From a checkpoint of a small mixture-of-experts model trained on Wikipedia.
Size: 8 layers, width 224.
Experts: 80 experts in each of 8 layers, a sigmoid router.
Training: a variant of Muon for the experts, 471M tokens, 7186 steps.
Below are experts of layer 5 (counted from 0) of a mixture-of-experts language model. Rows are named router (the router's row for the expert), gate (a neuron's input weights, with its number), up (a neuron's input weights, with its number), down (a neuron's output weights, with its number) and show model dimensions 0-223. Each number is 500 + 25 x the weight over its row's rms, rounded and kept within 0 to 999. Numbers have three digits each.
Before each expert's rows: "comes after" lists some tokens at least twice as common just before its tokens as in all text; "raises" lists some tokens whose logits its average output raises strongly, later layers aside. This comes from a sample of Wikipedia text that the model never trained on. Tokens count by the router's weight.

# expert 22
comes after: " W", " K", " St", "w", " H", " P"
raises: " d", "-", "d", "k", "'s"
router:483538585452517476456520517488518573496495448514505537499538443504518516501525491532485463508504523497529495521508482498517528524482537505476511499435485495502508462512500493507493499474480536507490482512515506483499471521487493494493508516510492528518482514529550511510471472504472509519456514473465502503539496511527469472570496510494475532491556482500512494476476511483488504522514505509538497491553528501531572477462502571497480476512494490512518512487495499533484527485508533494459503535500500434503478514502500462485488495512478504502502472492470493503515511464528500498502464517476524535503524493501494434535500467486541503477511474502490486512535543492518468533508
gate0:498488556482504513506558514484464500500484487472513517494503535478518470485528495539539469483464514514512513490512501537534503500483484520438563502533537546468489465529492518539471471501516519509479504494502497489508502497505487529526503571508472496533490510512418470463492503523500500497487552556530532538499495479506489500521522501500528530531503476514508491499506470482503505503520556504529485516498538518482495505491483477489567518465558498492478481470501503536501502495443551481478499485479542491505495500512511516505470488511499500498487499544513463499491544508494500541521485497490478486535454547471548503495513480524533482495507491502498501500562502447485461499498
up0:504533565489497513507534530536490543415465504492499537446511525502497489500516501507549462445442548504514494555510477498501489495500500499459555476502501511456498410505506545536505439499483501483498495481493486474466509476493459522502494501496490522517527491533484487509501488477511528481480528499485510507492493462537473460504524498483496503497499491500498486500488527510478493521503508507505484513525500492492491501474460496500518463477570482511531521496516498515528518509449536498504484490500499522498461509527495499489463502502492544502503502478517484478501568443498498546529453486491496497507508476453563469525506512510506494487487505496510462554525502502507489501482
down0:483437500496500500503526469506504550548511483529484505501537488494530472505548498450457495472494512508494500521515506434500486479495534509465488493508482516529502460506495503500500483545502485483458506485542513506499494435495453486532473517526500477505508527501502495498461475549516535497487523518493506549532483504497483503482537500511496485487541497465549500501495420527512502492491504544483545555499493486555477482499488517464470518489552503528486521499500499482504495484484485493476472510491518504522529479492483503486520500489502487510470457506504509492504497502473393498523502525512465469543438481452499491523513448482492469492506512534522498502513505501467466471499
gate1:493492543521512483502495532507516515464466502496502519483527493484487500489465500479533495498502504499509470502542558547513504525496515554501494502488474500526518496530500501532499501481499476497476499498485497467500547470546492467449486523487580501514431480495487526500477500464501498505494482468512469484538497535509516512507487500504501541499530501570512482513465513512475511512483506494498504500489518566512539503461502477552458480469499502504491528505532441519500502507457463503504533481530512446467520450497518470500475490526501496468503512523504495477501520484493482506499473500487505490471497526576506437502481466498511490498506525496507512501468570501543501524578
up1:475474504499525501503493488496512549442466509464504484502500493505515515487489492479569460496528525495499499516502537543510500513477527503473466504498483541499539519483500495577498500506438502529477498498496497447529529507495526499507513496494549505556477481496507499526431503448472506510495508506495487485506523528498494501509534499528497539501558508507521511495472545519497501517455462488498507504489512497488578496481449542515492481484500521498464522505499508524516468495503473511482501465495547493474485474497495500543492492500501494450494476500472473485451509486505535528515455472468508514466525525523512485482495486463539520509533483482539497519488577522536537507535
down1:484499509525492453476468498490485526505471490516519497475497450492496481521548500469505529503520496496473458496509521470532499528506495546517505511540454475483543484480552522522498470538486504569518463498466458502514528496569459514494498460526530503526488541508486488494538467517476428499537461504509466479501521495511505515518494492488502488493486488489502512502495474518488465497533536519521512489528513469529502520501528439476515515520521502503448485511513478547477497513479500484499533487507511512511511555498503516486505524565514480510474480531485466533491499504478505499492505500579491497534490507482482503502450457497501492511506461516459451486551535521487532483478
gate2:493487538474484510512527503471567514477505482500475516477494528498534502514519529486499526481481485510516470545523517518491503442500497500493466544483504501518490464504485464516518522494501496499448479522496452442532505491538498486492490499508538527428487479503506513490471507516495505504446500453516480504513492523509496481564490485481450557485500495460497527471504501508560512475524473495485462453528556524542521474495497580499501492487509501460485506488543506447499500504527504485499521457489486492535547494521494489503498504521448469495484460499503541492503493465502487501510470504504507534503495515494531453490577483493493501520525486496506484506488555501506504485493
up2:502505517533499524529477546502586511463494505496507551525497506507529549502534502496487499489506508505502481556556471488501546503499556491500454529491522537503500477533493460501497529506545498523459502526531444462513514541509461431498516499479539499488509502518502502501489496534488523506411492465514501482504516504506526508525520467499486553463491495475490525492501468514496450507495511485535429447529553507501508500500519506540532504482501500497500524514513500470507514518548482507505548449501516500500557495489501489509478498496460487507525474503499481499495495490517510524475480525500534523494496514481497460468518504483518493505502502484535509474481550472499503501491
down2:470529490528450525514492500548485450490485537487524437531461497511538514470511555508453502457531486528474483511506517468476565465500496470504498522513497492438486514502503500517496521501521480544469501495487494522511498502500538493453474468477499540506516480503570517461511537519492525530501453492508488456496490494507501477504507414505441527513466499484461511499496543478501526523569489495522518500493519527508493500489473522542494492457495524490489521500498506500540478512539494501500527502500508512512500533520490519504526500462485498546489459465490498502508515489501484511526498454470485499534523482494472499504497475493531457470516498490509552503508496509547499530515
gate3:497518520531471492536487578485512498487480466502478500527479498505495493479504502536515516519479511510481508522508521513484490522482514516489533511475535502497483421464518481491518497476534548503465524541500505494488531516516491470552511502498482513509527507575525507477518423491504517508466501443500506468502492499539513485498498490502492505475503501477545500493496502497512449545540454503521521504480542499545476417501509500457512477497477524507501507490452507474495568522480506466505525503456510466528496494515475496500481514514474503512503500470467444480518556513523502510503503500531545521514523514505496486530516521478548500534511500492489501501553506526493498552493
up3:489496513518493499434492541432458480481499529472503496543485485510570497467516501475491507509454493481488509542541484505513493526507506454478526521477531485509536504503499504483548461512481474504509507510515500508494503557504479503488515483504535455547499538498527508492508488471486487507469495480502511501457505504504500462564501526526542529501504514497499513492502500484533493535507548509514483504472567506479446492499506451474514505498514505506515500543470440484490505490515517525461489505489535470482475494483472483501531490514489561541466488463508549496494502499491489500500511473480527502496415497479515482555455514515501501516502463521514504511506479493465525554485
down3:530409492521504499502492518442566470516473553474501485488485494492502501495508427495500531513502495498458524460523514486482515484497513535536495488494465462511485502536494520478519526499518507554501499519519468496513546530554494513500534465472540521476482446478453484500508502500486532497507496507480540468478554512495479532487499502520515472511486485501499517501495501502491501529479491484507484551487503489527501550533500482500511502499514505494553526475451493468486542451523471504504542525509512500491500497469498477488488497509464446468497514504490468499512418502493505500498527498523503479481481562488495500495499524473498484511502474506486525485500479478463441464529
gate4:474523521472553524500501493494509570498458499546522499477501503501514497499463498510459481530505500500509504507499521475545491509505499481501508487450464445549524504528559461499509494482478513500539489500531502499499472471506513502501507525491461525528516510558541498519485494506502526522501511504460538525487504529523497478533568509537490510490573500494500486498482507477504561521520499490534514497480500513495571524488426501481492495470482501499522487550491513587492515519492544496484553532508484491447542528528488474509509500521505479496481494532542502503500535526511547481502488531518485483499510500476518496497509518500509501502523517500533505495530510498492487562499
up4:479511549468489473507486507504508502544501501515435476547534502499489498469467426536479507524496489486501438533546490489513474499496498511494523502487501503443516489546540463524501530497517497494527470478604503491482493498497503488514502486481514498535545499505503527529482502479439470546487536507463496497498488547494526517492502420544471489470544516536516492524475526484494490506527493489494497505540521500504516522529513487524508492496493515511514475516461500509510534460479480481525499510501494478474544501473499488534503545504463492491528500505538478453488530499507542514551486515507496512494472524489472507514455510447510505504494462486515483479525501477502504503516
down4:498494500492450498509531494582513514488524479516497515522518489466504500534539474499490494500498486506505493499518499510501485520498557521476501530464506513426496493518485494472499486491470500481520479448494506439498500498545489510497499515499490481480540564508488500540495475508497526527498477502456494474432525498512499520500482501483508539503474520502513505455532497504510510513522497498485514499469489528501502459487507539516577466462497518483463503568523490500509427528510508515505481505496509495544501526496558502534544495457550499472530505499527500455520486518520516554486546483503469533493521473502483495492501517450506490502511529504532507542495520515460494543488
gate5:466502497497486504513496488481478510543460455493490511479583505507493500477522514501491444508500502545511500427498472503505481497519518503509500505513502494481502439507460459500467507508542514547462444507514518471480470501511555525500505504479495533492491542574521500479480462445492536536466493503503484505536511506522557472531483492497487500502494496472464507499475483496471486520513469499520493500498547505516538502480546514547528514499498480469508498511490502521493510488489472500479466485534504491514526479490482498499456490479469563468544479496509537535547502446484513497507504512467517508497500501478524477459493514442524524521478507519498511451541470499489475510501
up5:489501507499488501506510480504493529495459494442490495493555490485516509486511504505498407550488546500501499500494477511501506512536522484463547499485499467490495497484469444500465532511532501514460422484495506493500464540515538492504545500493506510525481516525533476497499485451500562511433518509500475483494491536496526472500454506509450478469502513533497508511477465509467486502492512481512484494494553523522490511495499522518501496459501508499475477498510466531506505504475471472495496485537482419518498507481502430501499510483497500485505470497493517543563544475488498522534480528455499527534515505484514505498496506479510504510469524540527505493562499515495501509467
down5:562484503505520499516467502502500507493477471500502501469497550461532495506505477488516504483499492496512478560446512560522486515502487466476503540471495511491505500444499498489509500569492502501486513475497485495513501502535460490489500484495493478494506514545512557500498504470505480459505451466508510480500519537497519450489494488493500532492500502477496483502514483458488468431500500480495505431497496525514473528502502486542509512474465504479505491512512455498517489537543505495516499482498524553515514500528475489514519520512540503506577506503535478515585498523535522471477511536478552457533548499480506534498499497441471501495541484475504523475492496546494493507496

# expert 59
comes after: " | ", " ", "–", "0", ") | ", "3"
raises: " ", "-", "–", " |", " (", ","
router:492551533483520483477511499474499538471479477488511517494495488521501482474506500514463476519497588514558489521505477497536527502457503464457485515476479518456523502504472489518503552458508529497531496498537527491499494504505505491507513506479501534489497509489513528457480516507457478494465500481537536500507491491532462491516513521521460533507528502460476514492514526544488479538522497540518525460505502517515531511445494550525470486514505490534520519443490529515465530452503512471472499480517506470465446533513530483537447515508483502493472476481492483497490487493498469491539495519473562525489508511528472475518483482517499484497439458461483482492525542484518486508496
gate0:469474498528527499511513500501493499504465474524498491485496451494498501460473504560452505458500512500516523529503521494509463478482511506511474498496445539489521496496548503461468510494525512508510480476520476517451565467493494459498484525479493500501500559492511497491509483437527515524499541468494510491503484463503462528486498500482502509497548520399500515510469500483540469513500478467501441498477545507499486529488506489571498515496500519503512499523506507498481499504496455500521502521493499516492498507507519497541509530527504511463509472489434439501479507489495455479552498508499510534492493493499565520522457494543490505487528509531499469479503477456497534501486
up0:481463495529519499566524503529509482500479457482473459483470466552505493472444520552481503479498527524495510502529510511498464469502528499537502491478453508467524501504544503502474522511498487501511461479522488469453521492518442442517441534445494503473503551519551481467481495480494525511503511511480520497496479460544446519477500530497512490480558519425475536504446501473526475515472480492495487499482511495509497499490460479559539506449497533482510517476487510506479507498472477531487500469501502482441510492501500492504500480497506487496504500488475492520481517470510476482501500491501548533493504466491516510526467514495503500485485543519506475503546500502498499485475
down0:499592490513513499512506538539502501526534494455514489469463494503500542502467482491507509497536503548514530448507469488474445474496499516512518468493523523541426485509498511495486501530510525528469477532508501503491517520502474498519506499529471478473494504511493554499500474513516495461485485527500469496500487499453436551461475498500451550472509494501511490479466504555503524496461547495481499494516500497503519509498518568482480504473513494508530551466497495507515489518466487534493502512499499503507509464504506525557447527455499498502494496478481498512494495491517525512493480495500475527510500498509501537536494501492529471492565505536514575493495488505498540463511
gate1:496497492476490501504535541452538506499531525503511486489503493574473505461511468419507492489496526495514454518511489491509467494495495483491511495500497498507499522484487512492502503517528495500506494479503534466476451473510518490520508494490506504460493507517504512513497472500496478480480506558487519548498532483520509522519495502533481472470518494435508515479497456504447504507502499500439524479501520511527529501500496524497518455541479510505475508423543507554502515475500495491499535485515445484500504502503482493505503499456489499491515529481517514454502484502402480537529497583440499493500512476475493497453494500504476504501501487501505490466468504502535457522440
up1:492500501515529502479486502514478524516497495499486479443478502478500473574450496542494500497528449501455531483500502521450525474498514557496508489499527471479510482497532493485489482486545551526474519506425490491508500508477481519477566477500512500507480529466500488508504557499416532509537496498516480520517494507506483499502566513500533507495510542541501491525482531489546490509511523524543456492501486500531503494486512473495496497501500509528501496602475524484538480526485503502503474500502498509502493500489510545503483487523483511459517477508503493508512503487573507496499472504520532504506480496455522453524510508530496487467489510475477496497495506482499553488541
down1:503500526510518488515529479444489495531490475456501499498538515508500470498467512493493535469500516541567539485498492542488518512489505501550494503485506515493498501503502471542506505464499502569526445487489524490479500532497502552467554502465500435498503506472504508495498512493507506503514504501582507473467445509587474524488500484525506469501550506470504493509498530466508496544513505492546473529518493496446496454495505515537502522511508498525488505471486541501469501477499509492475457509482564519467502520482476490477472481504478502504522517555478472506500508492501474510488555484508499506498508501498507525518485494482530473516492531461524500520540508540460514533504
gate2:540501564501503528459500506485500498513441506434497503495510481485498556482499577499487488510496537508496501503590500523481517491458494506497513437518536514499530481485460512522500513490501540507538477499498556499482460501506487454497577515482488512491498536491507502484469522502472509476511547511527473532482533494500501510521529501522469470493516493487433525523501504535549483529533503499507497451491502478499509485491513494502504506544505512509493499525487507466496476564522470472497503479511486503462476547470523499528490485519497528501521527499489497479497488529518489493499500501456488472493502451551503499536496509534514496490476456516515498480500517522532499450528
up2:526516505524501518489506490496506526501461511495501504496582488480494546522511528502441524539501533538507518507578525554497512484491486538475507493510498596482505505545515500469520509511494527520510504534501518494483479507509495503521533471469542547509507503494510531487508546498509473463495602524502492499471500462500489516507496497533493490501500495500500498542504465502540473543493458497486517477512544500483546493465495502492499467512472516508523474486543498508495497560503494481500520490536506526490508547505530510488431497506500489510531526495498522502511464507531504504560482528452499501504476507494509508476490482533501469491511472508504483517518541501528481461508
down2:548503523528481485495471487493501516483537516500500486468538505464513499494483516448496555487479476508502502515475499466476541496514528530467469569460490530455483490509522503499532499499488480526505499507511446511526481489460517462523496493512514477460474472474492554537460517497502504471499506470503484496498503529500471489485498561483504493500495499507514448497503521501499516494540503513507468476501456500445537488487572486505503464515505536475506508487496478500457463512566483490524476476414529487487500501515573499523484463464495487534498485505524496495506502499489484502499510555543503511501522536474470504500534511513509493524469494493481550460505474491537489491522
gate3:466522502515553475480512520498473504483497499501526494458500500556494480498526500500498502472531527541503478544492508478536576466503495501502491490495471478525506518533490495505499541481526526509487507435504523458487512507508505463521496495504497508475506493533529514438502508484476584475509536494493498578495460486514526497510503486505484464493508590510444512536495547494473455555526498479501492499500502536476430477460460536497495505492496473496487479445485487491467510499482531504456496508506507524466490537481478485515450501531521480516498472496496483501489496518483492496506456499507501517497498502497494480500458526499495538501498493521502443494475523490492503526505
up3:498524446510515496528506512492498529525530488501503487452487489531445440532485470499517488500527497616522500519500554432510526469504501548499506504497504506505508504545484494501496510468530488488499467433485502507503472501519524476496495473503493499453499453491538514494511514498496514499463519444509526532495511491533485510511495508509539475469480537515468495506493493485503474520512513454488498496499516503497445442484482553489499505507506504500483505496475486518459524485503562480500492515509502499488480562466502471518488493546505487507474475480505492539496500496489503525500503522548500516468483506496490482499492479511498482491438456499500437458514537455500502509527
down3:504548447501519490472522444526510544528439549479560460490519483510490459512506500501534516469553496529526506559498525497470532504513523470493515508492497486504493536501515504505487533429520457424500506500500499476480528499503495499495461436499493471526503500499510499494500492547532538484496489495500500520523504500519485509489499522489500509498478509505534498504498511500479507472511487501540514504492433524474452499540515485496511501456526517517482558494515502501492507475526436536488506471525546511513507515490505452499499480529507511513512546495565459528452477502485502501515495560505473543490501498500496490512477502496491500494508482503489469493547465501473478526502
gate4:510495466440553485492483499506488498521500508482533509511554475461454500501538528506470492505533523519517499500497504527491506499501506473500506499478555512506481486530534536509484536470525483524500521510538495501507493514490510499501539455464502535521523498467462514508478481472493512515486487574498545481500510508490529533518519500488501460537496488506501508509454502533523491498482557497499487545480489496522537491496470480477449521500497500509527466464467500489499512487505512502499500504489496440500498473488493498505460521502453508453458507472506493481500508438495488510560501557500502510493563492520471494519519500543430482449484452455480502512539542506528536503530
up4:496499498498522504511454500485473499523488504465573501507554452494474456521550508502457509499470510521519499506515501484477509514488494465463487473514502502517491521528521580531464516499501502501495521506541504522491480533501481495490528480472513504511508519480473525493478494503497529496471518505498527494498478507499500516507498501492498500496501500538504498512433531566514495487462532501511489562467493473497520505484459499449481532493505489501509503485445442511501497493497499524517402499492514482520500478498544480501498493471463510492426539526501492496514502497475507506523539527533521507519549511487496505509498487508446492492470447428482476503502502533501496495560
down4:509474502506480487489432493517518467513452541474498482559493509498466511525486499488540532509471487500530508466470498468507423517511516467478493536499474499512498534530492493496513515498486480536497427520503475507501556549494463498498531521538473464532495497501467492508491494523530486490481523527491514492474501500491497469504482510513511565507504468558488514496453524498500501467567471506494488483484476475462528483534414501481518483507497511500558543490485499531528527519505502535493497484500502511516549502500518490511455479490473502523564501491501497487509508498521499519481511499529500506510483497470508472483528536517549511503505501484498480510541522457492528452497
gate5:491503487514516541511501477470515500507500491578501523481501489543454496501506515499495498479518532504499527502540466499500484498494531497491485500505512513540557521498460489508490519449473495526582489486467502523511467513528513487501512504483499503526510501479543513483478521492475513518512498470536542466523496498523451489475504493455449511490506478478516500503490504487502515506502497514466533491489420490529492509494478500567516440500514540500488497457448551486481525507501501492479529453525516466488491514508492501512503491486475511500501501473492494503483517485438504470505556525456517498524498567522491499498511469509513513502501499499501439493517457501533411472497
up5:500502532514504529486535525503470526500543488498500468467483499511498418526499463518498512465467524504518487497506442486529455476477501550502546472516510479499549485500483512497499529517501512503549460502518524505486499499501538453469451510527516550537459500498497452510500537507507547512563497481512546480501506488489501508513505498481463532508516500501501486482508498516566497492501507486522500494500425494581524478521499516540497471453493494513503517502478526507506499505465528483494517485505470413520493486525505493450519495489461534481497505489477475500545497499534517511528551513495501516502507531515516501503494490526518504493494522492437490493501493493488464492499
down5:492483503497496463470493426458470446526519501491480533525485502542452439495465500521464486472503494510519522468502498505495541487504507515429532495503477485498450481511498508465535555473521526504527489464523466486498457548482503552563476491496487454502512445497537503502524482486465520498497497504474530449505495508489496519510518528461503507501490493542499486483509509490554507500501555453494512499514483508515482498515444510499481503462545490495445498522518491496502485484505485505505518503490480482462470490495456491501484487431506536513521496498485519499547503506511506500522541515495545490500452547527448504503503501478505531502501494514487489532502480482496483499499

# expert 40
comes after: " (", " P", " p", " ", "1", "-"
raises: " ", "\n", "c", "u"
router:547511579425508482478518511475519555484484504528494499513505485488483514494536488490541481534498506506514493506522541492508492464479512475466572510448503470491513500518481447526513489496481483495545470494511512475494504470464486468506525498494469528485476504514500494484472495491504489527454500500464522511520498483514513515547477507524465550516547492451483508490528531518508474514545503496541476499514510494514513492495465527523490504520496526502507507506485478550497544496527547522491523504515451471524438542529547472527456510547516510485474445493453492485510497486541478464507480488460515509477500492510495502533476493509535506533483512510512497513528535500524490532492
gate0:502515505459524499502485509499478503503499482497471523518501503519538526506502498513525464517493503500491566519458481504511507449509501498497500511480531495486557500489482497527524496506435551513507450483488502493491495482394527500504535516533486517511493534503509506501439514509496506457510459453488550508500495443500555514487522505508506496508493449498507500515512486503500504483506550511501501473521513496504507497470517544514575509544531502490509515497422467529530433510487506489482497501460495520498510506479524444515471504497449477500506495527515492499533519423507538522485499505505506502474485483466504526505500495536513466486501520476528509483545503492505502496478
up0:541502525436501497472509503506481485481459445506500499533492514460581506505448469491490466532428513494501529484484466487533494526494494499478500512506560512474512521494490513500487506502483505502507491508510522499512525486514538455506526539503486536516461495500530493509449519543492510466520438443476508500475499497441517487481490523476506494511505443499500476518487508485504514500504530512498492492537563505463520498524441530494492489526526518477506517495473475516528464506500523505500501512444480498501483522475497506509471511498502482495475461491500501495487538476521536485514540476506497473499506415468499524486503558510500482457503545472486510505490500519537536501505
down0:503500502494500508508499527523488497514479490512457440510532534491517487504529515505487506531498495495506503500507501521529502509507488505534501496491527503518492517514484512565478538533462495519546490499493454495501563471471506493503512544555497483527498501553498496500546509484500475475480495499504564499522436523477558497507527493500495502515480518523472469468486505546499518561530531516429459498509501503497528500477506494483520508500542471512514475439514517488493493542477504519508527461523538493441458515514491504528497508494492464500483500522500498475516524510498490490539519469492477496528465507490509520531483567490507561501529508592501498509502450510511509525505
gate1:504500490493507476483571504468496501504492525489529507453477515490502520527508562448466515489466521478525496500489495548493498497494500492501519550493510492487509532490505497511501493493493483495506499490520570495538501440461511497494506474503522531500501492516492502503500449446510530487514497504512534486524541528500541494520479525477482566488467424500490465483501487557458547471484478491499501486524514502467485502535476498484524510523504516486449495482530501469501486481500543518492500494449487491504500497554497526524494494522553471513499506569500486475478486498561505469501497475465501547511526504441529551499498503496509509495495502556501508500500499449488485527530
up1:521471458500503482502510500462499519505466498477499517508457481492544497480494567483459499507442528472500500503510499521448540505462524493482533494492509461459504502479463515518490494528472488491532501502501499485529515446501511477502527497504503536497507500508524526515505500500499567501500516582455558491506542504536530496540503533490492532536500466523504485501501475551501508495501498465500503464524481502481464525513526499489494495537498514442452507487544504499539530474533545544498519429475497524476466499525490504533501495518478472511492500524472500437497498493564507493508504459458501506509500530502508518536482499485505501525510501502466533510501557483514492502489
down1:500500447455445500533501507515499472487512499500501493502551468505521497498521491497464445547500509509481509505480533469488529498549511490511511514500482501499462501493502503567519501441534494504495490523497508496531493531499467458504547470526492492445512506542486532507479482523503503541464498492499506489499494535497504500510506503525494527498484462500497498539481505522510492476521469483472541451531528520570491571470499486508498491500498529533480478519552464507512486494478420517520459513524540506472474486516490493499570490499477474530491508526517464524505480515536499424493513503462514482527504499480526518481491535486539534473511508492501522491500489517485491484537
gate2:499477509500470502486504516501544519499519494551543546514454487503528523507496472479515415448528424528525519489509552514485500422493543487489516488502490498477499522501494496517515498497467466500494498535522486469511477473518488492495529529494523540527478538493484509497505455501500498510488507503510498508528512506511489501499502435556510497491488494468530503499505506543551483509498460470543531507492494499499501489507489514475500487516496505498505502482510478470502508510550539502463487510453457526549467489528497502476508467499500503521497482473481543498468459502584492472541509484482511501446516497476451508545500512508498530528535528543490521462523490511509512498503
up2:509493505506502481497510500510523495466514507537534559466466440473515524502471495497484460502497490525498515504528499504495477480497530420510491502513498499494500504533491495517500483544487492492499487528500533466491535501430503499463502501483501547568489512554445508508477493505513503523437465488545513499534479492519491507517470499491470463534500532539498488504517502492501508510503444497505505507416531477519519495516504500528525495501490508480531545454505476515494501495490565477504508494449519547504480516514518493484479487497500473504505529479503523493494516470548494477500501496467451494478490487473464500580506506551557529515528532502500499459509505501499517511506
down2:483498471499467469521480574531500507457490523461474499498477521566516505504517487505514465496495481546502456493519507504445450511517522558487530533519556557499485524476467542472519485494499510514519514556507508486478496508500504534496502510532512488513506466511489532494505480505500515496489497506504467503507493539502511492479500549470491507506476501505521497537488509488506500470504522505526500552447496497492487489461500481502499433488539522490548523525513500457474512501528502530490504470484484500486449512563503484522505502479481546507489484525445514470499520534531508475513530494512488477467513486500532538506461538504496508524520532500498480450487464561517501537538
gate3:474506489501504530445548493500496517545504494521506527519546437472516540462537496507495533502510499471479502516498459466487475512498511515500518514512488481482530497510494487468487512497491538508506578412504515479507512504469503467459492442465450502522551480511493500457485501503479484563503501499526503492487519493466499531502487512494482521506521474544517508519521500493505526521496545491504514479501493480512518486468500524517443490536485569493500508447498526501457509505525533494550514505504510472515514505463549500504506500501517492499501473458525478508475492534473498516554513520482492478494485500543506479526500457495506493510510470523463501486506564501485454527465
up3:526483493489481503504482524496531495508500552513494507526495502473501543492506513486495505501502467489481444449510508465503457472541504456446511508496498496499574502498555477543502500475507497533495480502470503483535478475429525471511497499497530506481510512487479463503463523502475469600510489498527521483522497546497498497533483505480500496474471515537507518534520496508506528500527529495506461492531493471511506527503487571511479559535454529500516517529517491510502458523483557497507573510462498505501538473485514503502517495537505501506497502499492518490503485533484499488513474539455475497454474509492489502486503510515501480481479516524496537492467546459501498505464
down3:490497534454497531554515520435514460541498532491470520506517497484497495476537538510515481537543452519455486486503523500495479504510517556511500425497505513564492518582523481549504516505493507501454530491492487512517526495528498474493474499512515494502484509513499516532517560454463448502478440526484523494495508478492515477530483439479499499464474510515505489483475486477499494476484505512484503556551509491455552493497462489515489473501447501495503513508515535514509515479498479497495534500475502489499492567496492515510505498483487533483512495494500461501493497520517505468493484502500490518500493543538504489430493525491497467501491500520469475489511517508503474503468
gate4:503542502478505505499517509502493500463493535547549460514570512520497502496485535537495489525474517509514496519533454518484498476532527493511534499509472500507515497492478484507556473499503486503489499516497480524466460414508507529535521508500488502474468501509509513499490512506512496533462500467508521510514500495526496480482514496494502498502500537507518501466478458467495469528528471521581513491510478502481508500505469521498514555483525536501500498490494467503503516526506503504472500504497493503504502464439507512499482523554520502522505484508508496499501521505540511452486482496480557518454502516507441472500414531518485489563386506497513490501485504499487518488479
up4:529529533465521538496531498493483506458516516526508483507574507556495510483438528540510512494503503510549501502529457486500506508499512497534551515509482511499510505526450484519591465508493469499465499532501485509504464474491475518501525501510491509500463500534457513477494530508512527501495488495479484515512456487449496500517503496507498479499497545525516507479475505495442478512526502527542505445509468492501537496497478536533554501443525531506490490490495453522501529526522516535464506509490454490504482477480485487500472517541538500517504471514492474484500501501527518477497502478475545488493519531513497505500471513504506493561444552500435495498506501502491476476482
down4:504506454510508519508514500471498497460551492500486500498546505549497522481469499492500500496495498484523506501500499499500491480523531463530511467530496498512502509569500512511499495516505501489434473515464481490450555490500504525519501497539500466479475499521448458494496501489532502481518485496453463512509520478479503474497525491515465514494505520500484450506461461492529499461490436498562456501522468503490513486533562491516500493458505482487465502508552478492504499526493537515468525542498505514474531500519483523546453502535481513535508524499500494494446525530491479466470493502552461488502537479476445488493475477496523517497503530516547545508481442478505502463498
gate5:538485476481553485511506468517465498481522491505501506562475515550497453556486474534512490495493527515479525488500498489561473506478508495506537526479528457501457497500506462502531501487484478499505527555501484476490497502467504501479514487508502519525487500501481493478556493558527535511500491501465499476498469466509463508508486501540493503460496511466529502498552496518528457554476515486491485481493529523533513476506460530578508506471502459498531499500506512556459512501499518498478479480503480477503496510543489496546501539491520496509474543478506507500477486535511453500528506540514521535506493508492508522517487511467562515533442492473431523492490510510517495505479
up5:519509500471557451490504524524501482467526521500491490534501493493528501483495466460493483503488471456467470448499516499521503490508497491515552515456533480499464537451469475473515477494466489488504504533472539401491499469424524484497471505480457460486530470458471479487513496503493488474499497465501529489500473525495501487532511506523504481547528524510500491474517502525488503496469531499497506500468490499501473498492495462513500511483501495531523499518488430580497563521503539493512499488494501481493530519485513493509489500498473472485476518504497527506508484526509499522542499533511503503497495512457520487493496478411500432503472478503477513470518510526504491503505
down5:549501481515494482502554542502498439489499563488502501469537506500503505498523498501517492519536546480507468471530448517529513495521495499487533538510496501523507490487501506514462473515500511495481499501496458482530507502503519489499488500509499482428500446504462485509503522532450509510514489455507540526512499505482518498485548458525556480531506532494408548498469486499490475469491500500459493447508501492455472493512521487525474500474507512495505478494518487559491510524501550490489524467474509507552489492479506481501487488495506478509567508546533502551514501507505503533500487506490509539513499483488507501500539547454489511567506453502485523525507513517497511503504